config.yaml
experts_per_token: 2
d_expert: 96
d_shared_expert: 128
routed_scale: 1.5
vocab_size: 13090
norm: "rmsnorm"
rope_base: 500000.0
qk_norm: false
init_std_down: 0.00414
warmup_steps: 200
final_lr_fraction: 0.1
batch_tokens: 65536
train_tokens: 468100000
Below are experts of layer 5 (counted from 0) of a mixture-of-experts language model. Rows are named router (the router's row for the expert), gate (a neuron's input weights, with its number), up (a neuron's input weights, with its number) and show model dimensions 0-255. Each number is 50 + 15 x the weight over its row's rms, rounded and kept within 0 to 99.
Before each expert's rows: a language model's description of what the expert responds to. This comes from a sample of Wikipedia text that the model never trained on.

# expert 13
Forms of be and have after a subject, especially in definitional openings, such as is a character, was a French biologist, has been.
router:48 74 28 53 64 57 44 34 24 72 32 76 44 53 48 67 33 26 52 65 50 41 45 34 50 64 46 63 37 59 53 46 64 75 28 64 85 64 57 46 54 19 45 32 36 42 18 37 42 46 53 65 50 67 42 56 46 57 85 72 08 42 53 43 59 55 71 54 37 37 53 58 58 61 80 42 59 23 43 59 64 37 56 47 48 75 63 28 31 57 40 70 52 26 46 57 48 69 77 35 56 60 60 36 45 25 42 50 23 60 32 48 45 58 53 55 44 75 63 46 27 34 40 50 34 33 61 45 45 51 57 56 52 63 30 41 57 38 39 36 36 60 85 45 40 63 65 50 42 40 46 66 65 65 62 49 60 27 87 66 33 25 55 59 36 81 67 62 27 47 23 41 63 28 15 47 61 41 39 53 45 44 21 64 55 40 34 40 46 59 40 55 57 58 52 67 39 25 26 58 31 46 39 49 63 43 71 63 66 54 52 63 62 56 62 40 68 51 65 36 37 52 53 83 47 50 37 22 42 40 53 58 62 22 29 63 64 54 46 43 52 68 69 60 72 54 72 79 42 37 16 60 49 58 66 24
gate0:27 49 56 71 47 78 38 52 49 33 45 56 35 41 75 52 56 33 41 48 35 51 76 32 54 47 31 56 52 37 49 58 57 73 51 37 33 68 60 68 25 18 64 62 50 46 70 58 46 61 61 69 50 53 61 72 46 49 58 35 31 64 27 82 49 65 60 60 53 40 40 69 38 38 57 45 85 78 65 62 54 35 45 66 50 70 38 49 57 70 63 57 41 62 05 29 49 77 54 45 23 28 32 46 54 30 31 36 63 79 42 41 50 46 49 67 35 47 51 48 42 58 46 49 42 48 42 26 41 55 56 60 46 64 73 49 35 19 31 26 41 57 48 62 49 35 57 37 67 52 70 62 46 55 49 33 63 42 63 42 49 49 41 87 72 48 23 50 37 99 20 49 63 35 36 63 60 43 34 78 28 50 49 46 72 34 60 08 56 21 68 56 59 25 47 40 43 63 49 56 25 61 69 59 45 49 82 52 64 60 31 65 45 35 47 48 55 54 64 19 30 45 49 47 49 64 42 54 57 71 40 60 37 55 48 51 35 42 51 57 68 60 50 52 81 37 84 48 51 33 29 43 31 48 52 47
up0:64 60 38 22 41 44 45 64 26 51 48 49 62 32 43 55 35 49 51 61 45 60 08 65 50 54 44 26 46 40 56 34 66 28 28 52 69 10 18 43 54 77 41 43 30 36 38 64 45 45 38 47 52 41 29 58 52 42 58 46 67 45 71 49 57 45 45 47 26 76 62 40 76 51 27 64 34 34 59 47 17 45 49 34 60 33 83 82 34 34 39 40 59 47 65 74 60 39 39 54 60 69 56 52 37 61 64 72 53 41 77 51 26 38 44 53 55 58 33 41 46 48 39 62 49 64 34 64 66 50 66 57 71 25 50 57 82 73 57 61 46 27 42 62 37 51 46 70 42 67 49 74 64 48 55 80 28 64 58 41 24 45 50 16 30 56 41 53 66 03 57 55 41 53 46 32 67 53 61 39 56 51 47 34 59 62 47 48 29 85 50 67 52 70 54 44 32 32 33 66 58 38 46 40 61 60 35 36 30 33 57 50 38 58 36 65 51 47 48 68 47 66 88 46 36 24 80 69 45 49 49 30 44 29 54 42 69 39 63 38 57 59 62 49 40 48 18 57 41 58 68 42 87 55 34 57

# expert 31
Number and ordinal words and common adjectives after the or a, such as second, single, same, Fif-th, 22-nd, small, four.
router:34 53 57 43 62 48 39 45 35 71 67 49 36 65 75 57 40 40 74 56 28 45 56 42 30 42 39 13 37 64 49 37 57 57 42 66 53 38 51 34 59 52 33 49 41 78 36 37 30 74 65 72 54 36 37 49 35 58 62 40 41 47 31 41 74 45 40 33 62 39 44 70 48 65 93 49 40 38 80 44 51 39 75 41 33 67 58 32 29 34 52 77 30 61 66 66 46 37 62 33 42 47 57 34 40 38 93 54 55 68 37 74 33 42 45 40 39 56 42 47 53 55 54 54 22 61 33 57 60 37 48 57 75 33 31 41 40 55 58 36 34 50 65 38 62 48 71 38 92 44 53 49 48 40 53 67 62 49 46 38 75 47 44 20 20 57 69 40 56 50 29 41 56 47 59 48 86 45 44 49 59 43 29 43 33 16 10 57 55 50 27 24 38 83 37 61 44 49 23 82 49 38 52 46 57 48 57 77 62 53 64 65 49 44 74 65 65 22 57 47 22 28 59 49 41 79 52 44 50 36 56 61 58 39 53 36 65 48 36 15 52 39 52 57 53 66 64 61 52 56 44 62 83 40 58 41
gate0:30 29 58 26 53 39 40 28 53 49 27 68 32 65 44 56 68 60 69 46 75 62 34 40 74 51 28 45 55 62 53 61 53 28 64 82 70 70 58 76 50 71 62 52 56 72 50 47 42 54 30 50 33 11 72 55 50 72 60 63 51 61 46 40 51 38 56 60 36 32 47 44 52 66 42 60 39 48 76 39 21 33 48 43 38 65 60 18 51 42 61 71 50 28 49 63 41 81 47 43 54 65 40 75 69 46 33 59 39 27 42 73 49 64 53 56 47 54 30 25 39 36 63 52 38 56 45 45 46 27 55 36 45 48 60 52 63 55 39 34 38 44 43 49 79 27 73 68 46 75 74 42 46 22 43 52 57 36 77 49 55 39 40 58 48 60 54 35 57 50 41 52 47 19 40 41 43 46 52 70 19 50 54 47 59 53 47 99 41 80 63 51 40 57 25 59 50 90 61 17 55 69 42 66 13 52 68 56 58 43 49 26 51 71 51 52 38 44 32 55 59 45 64 53 54 54 47 68 69 47 30 54 48 66 43 65 18 59 48 36 36 40 35 55 73 55 78 56 53 58 60 55 42 29 61 50
up0:40 30 29 60 54 50 31 74 45 64 66 49 49 56 54 51 44 52 44 53 52 33 61 67 40 55 43 41 50 70 36 42 42 43 58 48 48 49 37 40 40 57 50 29 53 26 31 39 51 71 61 66 47 85 31 46 62 26 28 27 51 54 59 43 57 57 54 58 22 60 40 12 65 56 43 45 53 70 45 43 66 54 66 65 42 27 73 33 35 48 47 84 49 63 61 45 66 83 51 57 19 45 47 49 58 38 71 53 56 44 57 57 65 23 24 36 30 40 32 66 39 58 33 58 17 83 16 50 27 49 41 58 52 34 53 55 72 62 19 67 38 34 56 74 33 56 70 49 43 29 36 53 74 61 63 53 63 51 99 53 69 53 41 35 46 65 69 60 45 69 26 40 53 43 51 22 51 42 40 35 37 76 50 31 46 26 44 44 37 62 35 58 55 72 50 65 49 69 43 15 49 59 17 56 39 54 25 61 36 32 45 55 41 50 45 68 53 18 59 18 72 60 56 37 55 64 58 61 36 40 59 37 70 64 49 42 33 44 63 36 46 41 36 58 58 66 60 18 28 60 47 52 35 72 48 68

# expert 27
Nouns for people's roles, relations and titled works after the/his, such as President, father, role, director, writer.
router:49 58 20 59 54 41 58 40 44 65 81 70 46 55 51 52 51 44 67 71 61 38 13 55 38 68 48 53 34 53 60 27 57 41 31 62 55 45 63 44 72 35 43 45 47 67 48 42 36 62 51 54 31 15 46 57 19 53 57 89 47 37 68 64 74 50 67 66 37 27 30 66 46 49 56 32 60 16 52 56 45 55 72 44 43 55 66 26 35 46 52 44 53 53 56 65 55 46 76 45 50 36 82 44 24 37 55 49 37 67 50 74 35 50 53 76 41 67 52 41 66 41 49 34 45 49 58 43 33 41 62 77 67 47 19 15 33 50 47 29 39 45 67 57 63 60 66 42 68 60 47 65 62 26 55 45 53 43 44 35 89 43 58 61 23 69 62 54 73 49 31 39 68 37 70 47 56 44 50 51 47 40 40 65 37 53 28 52 54 62 42 49 56 82 45 66 51 57 49 53 59 61 53 74 08 44 29 71 67 49 60 45 45 58 91 48 72 58 57 54 40 44 49 54 47 67 55 45 66 70 59 41 67 44 55 58 65 39 35 35 33 72 51 66 63 42 65 82 37 37 34 61 67 55 98 09
gate0:81 57 60 35 35 25 63 41 58 56 68 66 64 45 26 38 41 63 58 43 34 60 50 69 41 63 42 61 34 42 58 64 30 53 44 90 47 56 47 54 72 54 36 32 38 52 45 45 56 49 58 44 45 12 62 68 39 37 66 70 27 36 62 72 32 23 58 52 18 44 56 63 50 48 59 74 73 55 85 31 48 55 26 49 49 37 29 41 52 33 33 63 64 33 54 47 53 27 57 87 40 61 50 56 26 57 51 14 77 56 74 37 37 65 48 59 67 53 23 23 60 44 61 48 85 30 55 45 72 60 71 63 46 68 62 55 50 53 43 59 55 65 49 60 53 40 38 62 56 45 44 22 64 56 65 64 32 68 35 61 46 44 36 34 40 42 44 51 55 63 35 31 51 61 63 52 78 52 12 40 52 43 38 53 45 53 25 47 38 40 49 49 59 31 42 43 14 55 46 61 61 65 64 55 64 58 60 58 41 48 95 63 42 49 49 51 56 48 46 39 56 59 59 53 66 75 35 41 72 58 41 07 51 68 46 36 58 58 16 33 60 72 68 75 58 69 69 52 56 54 54 74 44 75 35 70
up0:30 30 32 87 48 36 27 58 70 39 48 74 59 53 75 53 32 28 53 62 73 44 46 75 39 54 36 74 60 47 47 56 50 45 42 53 49 50 44 64 52 50 23 35 83 36 74 44 47 35 56 49 39 45 55 27 46 65 41 62 22 47 28 67 62 26 41 62 52 67 49 39 42 37 60 61 46 48 32 52 74 43 43 54 69 24 40 44 48 31 52 47 24 43 32 54 35 38 43 59 38 44 28 40 67 49 43 58 48 17 48 60 34 36 46 62 60 53 32 47 38 39 59 60 37 32 53 41 54 63 44 85 42 54 63 64 27 31 70 59 52 56 51 40 54 35 34 03 69 29 56 45 32 62 51 51 47 45 83 67 33 38 42 52 73 21 48 68 63 32 62 44 36 40 54 34 37 40 53 79 27 98 64 31 69 65 63 47 36 44 65 79 44 44 44 56 62 38 35 41 29 12 46 58 64 50 69 63 56 47 60 27 45 61 46 45 55 44 51 38 43 33 51 40 78 71 45 80 21 52 53 48 47 60 65 34 34 28 49 39 61 62 59 71 73 61 41 32 35 30 51 50 49 88 50 66

# expert 23
Digit tokens and number pieces in coordinates, tables, dates and measurements, such as 000, 55, million, plus adjoining dashes and parentheses.
router:30 65 38 44 52 37 51 17 25 51 60 51 41 61 68 57 39 53 65 55 49 29 40 35 44 37 70 55 59 38 54 31 47 53 66 39 82 60 45 29 44 49 39 31 37 49 47 47 37 67 69 51 34 48 45 48 17 56 47 49 32 47 66 50 66 50 54 49 78 33 37 45 54 45 60 44 59 26 40 51 52 38 53 47 43 53 63 23 24 37 37 65 38 43 45 71 61 90 65 23 21 37 45 15 27 17 70 39 53 56 30 54 43 71 29 53 41 52 82 47 49 32 38 46 44 61 65 53 27 44 39 36 65 48 54 31 47 35 46 28 16 34 62 31 42 62 43 70 52 36 97 49 65 69 43 53 82 48 73 48 45 44 60 55 24 68 41 26 58 51 30 30 76 27 48 38 58 38 35 56 63 32 23 67 45 26 37 10 50 48 34 51 39 74 53 71 46 52 39 72 53 61 31 57 48 67 32 71 70 52 42 43 41 48 43 57 75 34 54 44 17 51 60 51 62 69 49 26 50 47 45 50 65 33 51 48 85 40 41 49 67 29 52 47 63 43 44 72 58 62 29 51 35 48 41 26
gate0:67 37 25 61 43 24 25 45 43 52 39 83 34 36 56 62 53 34 34 58 68 60 67 60 57 69 55 44 33 41 47 61 61 34 48 64 57 62 32 28 56 49 50 53 68 26 49 44 57 38 63 42 65 52 80 39 45 62 73 36 50 52 36 43 74 77 61 73 91 56 46 31 18 28 51 42 51 72 22 35 38 55 44 42 67 16 56 51 43 56 59 42 86 48 53 61 45 62 54 54 33 47 39 18 34 52 44 64 77 39 30 43 66 37 62 35 23 78 51 61 45 50 45 48 42 52 54 30 67 32 27 48 60 45 74 20 49 36 38 56 37 34 64 50 73 49 47 52 42 37 61 58 38 61 19 56 27 58 69 53 31 49 61 44 45 57 44 00 55 63 42 45 48 53 54 69 58 69 29 57 35 70 19 51 44 45 48 57 53 44 43 67 32 43 60 63 48 34 74 23 52 48 52 28 14 43 53 54 33 37 52 16 27 59 54 36 68 30 65 38 43 74 47 60 56 55 40 61 84 23 64 54 57 54 54 36 64 71 58 76 45 28 52 55 27 53 68 59 55 46 55 56 38 43 26 43
up0:53 38 59 40 38 52 35 51 42 67 38 35 58 61 40 58 45 54 34 49 40 38 20 56 57 47 45 44 67 74 40 37 36 66 40 67 82 32 40 66 24 66 70 35 49 41 69 22 71 61 67 75 45 70 51 53 41 33 42 57 65 39 57 70 27 33 51 60 31 79 35 46 44 46 46 51 46 36 72 77 67 29 53 21 31 35 64 63 57 74 56 62 60 46 68 59 51 15 51 45 59 74 38 58 55 50 63 61 25 55 56 43 64 19 52 62 50 66 51 46 89 64 39 56 14 40 42 57 43 94 48 36 85 30 52 77 39 62 45 29 48 61 52 58 36 47 76 34 59 77 46 56 55 45 59 67 58 53 40 64 63 57 47 32 44 44 33 73 58 64 53 45 70 37 28 57 53 69 66 17 47 34 98 51 54 73 65 56 46 71 51 36 63 37 49 51 49 53 45 48 79 48 32 50 39 35 27 50 40 87 45 99 47 48 37 49 37 70 64 60 40 47 46 37 40 54 60 55 52 61 44 45 47 56 35 80 47 50 58 57 62 59 38 82 46 37 55 38 40 51 51 30 50 65 53 42

# expert 2
Opening word pieces of place and personal names, often after a capital letter, such as Am, Al, Mar, Ab, Los, A-th-lone.
router:39 60 35 71 25 40 41 38 23 69 22 66 40 51 49 65 30 53 55 67 54 34 42 54 31 52 52 40 64 55 66 31 45 46 43 63 96 22 59 28 74 32 45 55 37 57 44 24 31 54 72 61 52 33 44 52 29 35 65 55 32 52 55 34 74 60 58 43 63 37 45 64 54 56 74 52 42 44 44 72 43 52 75 49 40 52 35 25 26 46 54 54 58 47 54 63 48 58 66 47 20 24 76 34 40 33 40 67 46 51 49 38 26 62 25 50 27 65 48 61 52 44 40 39 51 54 52 48 30 30 51 73 64 59 44 45 44 05 78 48 40 55 69 50 44 56 36 43 84 49 68 54 35 68 60 32 50 44 60 42 55 29 38 50 40 59 44 65 50 53 58 39 31 34 22 37 66 09 51 35 62 49 59 65 52 15 26 53 54 68 50 52 56 73 24 62 55 56 42 56 51 80 36 61 37 48 63 79 52 39 82 62 66 59 60 50 62 54 61 52 25 57 64 47 30 51 48 56 53 61 87 46 66 33 37 58 56 45 35 11 20 64 49 62 50 48 79 91 53 47 34 47 55 51 50 53
gate0:53 58 31 39 50 53 66 41 62 53 42 56 39 49 27 51 57 60 61 17 58 46 19 27 35 49 46 50 41 66 54 37 56 52 29 48 36 70 61 38 52 60 42 53 38 36 52 35 46 32 48 28 56 55 28 77 47 44 59 38 12 58 55 52 36 38 44 63 61 81 49 36 29 34 52 43 55 29 79 65 31 65 47 38 42 66 41 46 57 44 22 95 67 42 53 68 46 57 40 19 52 63 25 63 64 56 58 50 64 65 66 62 32 63 29 69 21 39 60 33 06 45 82 53 47 61 52 51 63 36 48 37 81 36 53 42 35 48 40 70 42 44 52 50 44 55 29 48 49 61 38 49 42 42 58 74 31 40 34 27 50 37 65 51 69 34 64 60 57 48 29 42 75 73 52 43 42 33 39 37 58 34 65 53 37 52 19 82 44 55 56 58 31 46 10 67 73 63 42 42 42 65 29 54 28 28 50 48 37 39 55 53 42 56 16 40 49 48 28 69 63 45 43 57 24 55 55 67 47 37 22 39 74 27 42 40 44 41 67 53 73 27 32 58 54 45 68 62 43 28 27 29 21 67 49 67
up0:61 50 59 34 53 38 67 52 78 48 30 36 28 50 32 49 56 51 57 54 42 42 36 41 53 33 33 43 75 75 56 56 51 56 48 74 46 51 48 38 41 32 54 19 59 63 42 60 70 64 58 61 45 31 35 37 69 54 37 48 75 05 61 84 52 56 45 88 50 56 61 47 52 71 37 74 38 50 39 13 71 66 49 42 47 40 62 60 63 60 50 20 45 43 54 48 44 43 38 53 43 46 61 34 30 55 40 83 25 53 42 65 70 65 81 40 53 54 45 67 52 35 59 33 44 37 42 45 41 48 39 58 45 53 64 20 30 59 30 52 32 24 43 72 33 52 51 26 49 37 33 32 35 47 28 50 29 69 43 54 49 55 70 73 41 10 63 28 67 46 37 64 54 34 32 59 35 50 38 42 46 67 28 53 56 31 55 32 52 32 20 63 60 32 63 43 73 41 41 37 65 13 54 47 53 31 73 50 53 41 31 42 55 50 71 48 57 47 60 60 41 58 47 52 64 38 47 49 60 56 40 37 13 70 52 58 48 62 37 23 28 47 72 48 70 47 34 34 19 47 49 78 37 61 03 44

# expert 21
Prepositions and clause-opening conjunctions before a noun phrase or date, such as in 1992, during, on 16 March, with.
router:30 61 70 54 70 36 64 48 33 68 31 57 58 51 66 33 35 41 58 73 67 37 48 73 58 51 35 22 65 77 47 53 87 65 38 60 42 37 40 37 67 58 42 53 55 62 51 41 22 41 53 52 55 49 48 70 28 75 64 72 29 48 37 27 65 43 54 74 70 26 44 65 49 33 55 45 44 35 61 47 60 57 76 46 47 59 24 34 39 65 23 50 52 37 48 48 87 51 55 37 45 41 38 33 31 34 35 55 71 78 50 56 42 52 48 46 45 49 65 58 51 43 40 51 31 19 41 49 20 41 42 55 43 75 27 49 59 47 48 18 13 56 47 48 55 54 68 66 73 46 77 57 53 51 47 57 64 33 71 32 47 40 83 43 30 78 35 39 72 57 48 42 46 52 51 53 45 51 43 63 58 30 28 88 60 39 41 36 41 48 31 39 47 58 52 67 68 46 46 46 24 65 51 49 44 62 68 73 71 46 40 69 57 52 50 76 74 81 72 84 27 45 72 52 34 69 54 55 54 50 62 39 62 33 55 48 77 49 54 42 53 52 83 53 80 77 77 51 58 34 64 61 50 75 37 44
gate0:55 70 39 20 54 78 38 23 49 54 38 52 58 77 54 74 72 44 51 64 61 94 77 63 58 46 63 51 73 24 37 52 59 69 68 52 69 51 69 35 50 53 12 59 51 29 31 50 62 41 53 62 55 46 86 69 57 59 51 42 35 22 47 58 56 30 45 64 54 65 40 60 20 53 53 50 54 71 49 33 61 61 37 40 51 32 65 48 44 44 69 09 65 61 44 74 49 68 52 50 50 77 83 60 39 64 47 51 54 39 48 42 16 68 56 82 49 41 40 56 56 56 58 58 57 29 67 51 46 47 46 27 41 69 34 43 43 49 37 54 32 31 46 55 64 31 50 45 38 60 65 38 89 51 47 32 45 66 49 62 63 27 63 66 40 51 59 92 58 39 29 43 47 60 68 25 72 09 48 56 24 71 39 76 77 70 58 78 26 66 56 29 64 58 69 50 46 32 56 44 31 65 32 51 33 53 64 35 43 49 39 49 64 27 37 71 60 58 43 54 43 60 51 53 34 52 68 65 28 46 65 51 45 74 68 45 40 47 59 40 48 44 37 49 43 56 46 59 45 61 66 50 58 25 49 42
up0:30 47 78 29 54 65 15 54 47 55 46 59 63 41 53 34 51 39 58 55 50 99 69 75 52 31 36 49 56 53 75 56 69 72 70 30 80 28 40 28 63 67 60 34 55 36 42 72 63 57 77 44 55 64 53 83 38 49 37 56 56 69 60 78 51 44 67 43 39 61 66 53 56 33 51 56 31 62 68 58 59 64 81 57 53 34 56 55 52 49 49 13 46 40 42 17 44 40 49 53 48 57 46 44 24 49 42 51 52 49 68 44 75 34 28 22 45 64 47 46 60 67 55 26 63 33 71 56 56 40 69 60 62 58 58 39 34 36 65 62 46 27 62 54 45 47 47 20 58 46 64 47 27 60 54 51 65 67 51 39 32 46 99 63 43 45 53 52 82 73 18 48 42 40 53 24 56 49 80 56 41 49 23 46 46 62 59 41 13 61 62 39 52 67 60 49 48 61 59 55 27 35 54 47 48 72 77 44 46 55 28 60 42 54 72 70 49 42 71 48 48 36 64 51 54 48 53 73 40 25 54 57 60 60 52 43 45 52 45 43 73 51 61 38 41 43 34 37 45 53 31 29 64 19 17 46

# expert 24
Surnames and the word pieces completing them after first names, also place-name endings, such as Smith, Living-stone, Nol-te, Fort Worth.
router:34 58 40 64 58 38 53 44 12 60 59 64 44 62 77 44 04 42 67 66 65 48 53 69 48 45 47 51 46 42 72 39 59 50 33 51 60 34 49 30 55 39 64 44 36 65 42 60 34 59 59 57 52 75 50 58 14 60 88 46 28 71 42 26 68 58 67 38 31 34 52 62 23 59 62 39 46 40 49 86 28 59 49 66 71 49 46 38 26 45 37 64 62 54 38 48 74 45 58 41 30 55 27 25 28 32 54 20 40 50 31 43 47 54 51 42 36 41 70 64 42 40 43 41 50 58 40 37 58 37 61 80 44 84 48 23 77 29 34 52 41 51 65 61 28 29 44 38 45 40 59 58 62 54 44 36 59 16 58 51 74 23 53 26 34 37 44 25 42 49 32 30 42 44 59 55 69 31 39 54 49 29 29 58 34 21 42 27 49 34 43 50 58 63 55 46 40 63 47 47 41 75 36 54 54 71 42 84 68 35 64 57 38 50 71 56 65 55 49 51 37 46 48 57 62 87 28 48 42 57 54 46 43 20 45 46 56 30 24 12 27 32 65 45 50 59 45 40 44 45 31 65 49 69 60 37
gate0:80 38 81 61 65 53 27 34 56 21 35 39 42 70 46 44 53 76 47 68 72 34 49 51 68 34 29 56 60 51 44 46 41 53 51 78 84 54 50 57 62 40 42 40 39 57 46 70 23 52 65 41 53 73 66 55 17 54 73 87 43 80 35 41 61 65 72 42 63 47 46 32 25 36 60 63 69 55 49 24 46 66 58 77 43 80 63 70 38 50 47 52 53 45 28 61 71 68 45 64 27 37 42 44 48 50 59 19 51 39 30 43 52 46 48 26 33 60 42 44 42 31 39 61 42 49 69 22 54 54 36 71 50 59 50 64 48 43 51 12 35 42 41 66 61 39 63 32 62 44 34 72 51 52 59 36 31 59 28 61 43 33 48 57 41 42 41 52 59 72 37 39 29 45 45 61 69 42 49 57 75 58 47 66 70 09 32 42 64 48 49 59 50 64 42 30 60 24 42 63 47 39 44 56 43 33 52 59 29 53 76 48 34 39 42 47 41 39 30 48 51 52 36 72 67 42 48 84 45 57 60 51 28 47 78 59 42 46 38 97 52 84 53 44 29 64 51 25 67 44 68 34 54 31 30 48
up0:28 52 38 44 39 55 15 65 49 48 50 32 44 32 47 88 32 56 35 24 42 62 39 54 66 52 47 23 64 45 81 38 50 24 57 64 91 51 47 43 61 42 51 38 38 44 26 36 22 52 51 44 66 51 62 44 15 68 22 49 55 68 61 61 59 47 21 21 34 50 55 60 55 69 47 69 48 25 74 39 56 54 48 69 46 42 15 17 43 20 56 51 34 64 23 41 20 66 45 50 38 34 55 33 50 45 56 50 68 77 55 32 48 45 79 50 56 48 65 75 49 57 44 61 62 37 41 44 44 22 60 19 50 43 48 53 50 61 32 42 50 42 61 36 40 27 52 42 40 57 41 57 27 51 36 23 83 47 38 53 57 48 41 65 65 71 33 47 45 56 54 53 49 40 40 60 36 59 53 28 38 62 69 57 42 57 47 14 73 16 40 49 51 47 22 49 37 57 50 60 56 68 39 76 37 38 09 49 28 35 54 71 71 33 27 47 64 66 64 39 23 48 49 54 49 53 47 49 54 86 82 62 51 42 49 45 49 56 62 39 47 60 47 41 54 57 62 52 36 42 48 56 38 32 72 69

# expert 6
Standalone numerals, often in sports tables, election results and squad lists, such as 27 January, 6, 38, 3rd.
router:43 67 54 50 46 66 39 33 48 66 24 58 35 78 47 52 25 42 49 52 59 44 28 58 41 47 21 32 41 60 34 39 62 66 52 63 74 57 42 32 70 59 31 48 40 46 41 28 41 51 82 63 37 65 39 55 40 67 65 61 45 60 61 26 48 43 63 48 37 31 39 67 39 47 49 29 29 31 44 50 57 24 77 67 45 52 55 35 30 69 39 67 52 55 77 57 43 32 63 70 32 22 37 39 45 09 71 65 37 61 44 34 46 50 52 43 35 67 47 44 50 33 32 58 30 38 35 36 26 41 47 64 55 66 48 35 69 43 35 48 42 55 79 34 40 39 57 46 90 51 36 56 49 54 67 56 55 42 48 35 86 51 56 43 25 59 58 30 69 54 46 44 63 34 50 45 69 58 51 56 55 25 29 54 65 23 24 24 42 53 35 26 66 84 52 40 42 52 40 36 39 48 39 65 35 24 68 77 53 53 59 73 45 53 64 45 64 36 87 57 27 36 54 69 36 66 53 36 68 41 57 55 50 26 51 52 87 65 34 50 53 69 66 67 63 49 71 59 55 56 00 48 58 41 48 23
gate0:61 52 16 27 99 40 34 42 54 37 66 65 85 38 53 43 67 33 46 64 46 33 58 50 42 36 34 36 48 48 62 60 52 39 51 78 30 56 53 60 22 23 51 37 41 41 21 61 44 57 60 56 57 51 48 50 53 49 28 51 44 52 35 49 42 32 50 69 47 57 49 78 46 48 44 31 44 58 53 26 76 66 40 55 41 73 17 42 45 59 54 67 52 53 47 31 49 41 48 66 36 38 31 25 78 55 25 54 59 61 21 42 54 55 61 48 06 15 37 51 59 40 33 71 76 40 58 14 36 85 48 77 36 27 56 78 50 49 36 45 34 42 52 54 58 38 64 39 38 39 49 47 32 49 88 54 60 44 62 62 47 36 38 38 51 43 44 38 47 62 60 43 63 55 31 47 59 38 54 27 55 64 53 53 67 47 62 33 52 65 62 65 55 56 58 51 45 59 47 40 55 65 37 42 49 65 39 45 48 51 81 44 50 89 63 52 53 50 58 44 56 74 46 63 64 30 48 64 44 02 14 33 62 65 22 36 56 34 73 67 50 50 65 45 66 59 69 87 69 61 59 63 44 51 49 50
up0:47 78 09 21 82 49 46 24 48 43 47 71 27 36 60 68 53 52 65 36 39 53 54 56 11 47 26 42 45 49 58 72 43 40 77 54 61 66 56 63 43 46 61 32 43 56 49 53 52 53 62 59 86 39 47 56 63 27 44 44 35 88 42 23 37 55 55 63 44 50 22 48 68 67 53 56 48 23 52 55 62 50 64 47 40 59 45 31 47 36 65 51 52 66 65 65 30 21 42 53 34 39 38 46 44 46 72 28 72 62 53 38 50 46 38 57 63 41 52 53 55 38 59 45 65 63 37 30 83 58 56 24 78 51 67 66 61 60 37 60 36 57 57 62 59 26 61 58 72 42 39 38 27 50 86 69 49 48 30 46 79 51 54 73 39 48 59 51 34 28 25 49 55 87 53 38 54 38 42 30 79 12 41 30 39 46 50 12 35 83 47 46 51 47 54 37 48 66 29 49 52 19 34 50 29 41 39 79 81 72 65 58 78 67 46 54 32 38 53 43 43 53 51 48 24 31 56 54 44 46 57 53 62 45 42 36 68 57 38 69 54 42 49 48 62 53 46 83 56 37 55 55 38 55 35 57

# expert 14
Noun-ending suffixes and plural nouns in running prose, such as -ations, -ings, -ics, -s, and words like services, rights.
router:48 62 56 33 53 21 66 39 23 61 72 58 13 66 75 38 49 33 62 73 58 34 41 37 44 50 37 44 55 52 52 45 34 43 58 63 59 44 52 38 62 44 66 33 51 65 48 32 51 60 61 54 51 34 36 95 49 62 49 52 61 65 60 50 64 42 74 63 58 40 55 52 33 47 46 13 46 40 68 59 44 46 72 61 49 58 58 29 33 43 56 54 55 35 56 34 62 58 86 37 57 26 31 41 38 26 66 43 36 79 46 45 43 67 38 54 29 59 66 47 56 60 27 27 47 51 38 31 48 46 62 39 66 48 25 29 51 54 35 49 42 44 74 44 48 32 63 65 48 60 61 54 89 47 69 49 63 44 70 44 72 20 87 48 40 61 42 15 60 39 41 24 69 47 63 00 58 51 34 70 46 39 53 72 63 53 46 41 56 41 42 45 65 69 38 56 67 67 48 50 35 51 15 68 31 50 47 65 55 62 38 70 52 69 62 50 63 76 56 38 45 52 60 66 37 53 48 55 65 46 47 50 67 37 51 68 88 62 20 50 28 67 72 51 63 69 51 63 56 53 14 50 45 59 67 13
gate0:71 54 69 79 73 77 56 54 24 57 26 68 53 32 64 32 63 52 72 51 49 43 42 35 39 59 48 36 51 50 38 35 40 36 75 27 56 58 42 51 36 57 36 39 59 74 24 31 46 31 53 60 45 44 45 35 13 50 25 25 33 74 33 31 71 41 62 49 31 44 38 43 69 43 48 57 37 57 56 34 47 64 71 59 76 45 56 46 32 38 32 43 74 66 29 68 47 48 49 62 40 66 28 51 57 46 57 70 88 39 72 10 56 57 45 14 29 53 44 95 40 43 64 45 83 57 65 40 46 33 46 56 44 80 38 59 65 31 29 46 46 23 47 56 51 59 44 57 49 37 50 63 37 41 59 23 61 43 82 38 44 66 61 47 40 42 47 56 28 54 59 53 63 32 70 63 31 72 53 69 48 74 70 43 62 40 54 32 56 63 43 49 65 55 78 57 56 48 59 33 63 26 45 58 51 58 49 40 31 61 61 43 46 38 64 53 64 63 40 23 55 33 59 20 50 45 72 41 47 54 65 29 41 50 82 60 70 80 67 57 41 70 48 59 32 42 66 25 46 32 41 47 38 42 68 56
up0:36 56 48 18 43 11 36 48 37 60 62 16 53 50 59 44 59 53 38 42 30 60 52 46 49 38 59 38 57 39 39 48 62 83 69 30 61 54 54 47 30 25 81 59 31 49 46 65 59 37 63 21 44 43 54 56 48 71 46 38 43 49 61 40 50 24 47 39 44 47 38 72 60 54 53 58 40 64 56 62 25 37 58 51 56 58 69 42 58 35 76 42 56 50 78 41 40 32 50 44 53 51 36 54 51 49 41 55 20 77 27 52 37 23 68 46 43 49 63 46 53 57 48 45 37 41 51 78 41 79 20 34 70 54 28 55 61 71 32 48 50 40 46 52 46 43 63 82 63 37 70 24 64 91 59 61 50 61 65 59 56 43 71 57 41 47 54 52 76 32 51 32 72 45 49 38 35 43 42 61 31 37 48 61 43 46 83 97 39 45 17 54 69 54 36 63 51 39 63 41 61 22 41 59 68 68 25 49 54 52 15 59 39 93 81 56 37 52 62 26 46 54 39 72 29 28 74 68 38 54 45 57 52 57 51 54 51 28 44 65 73 65 51 79 59 48 55 29 32 64 63 62 49 42 44 27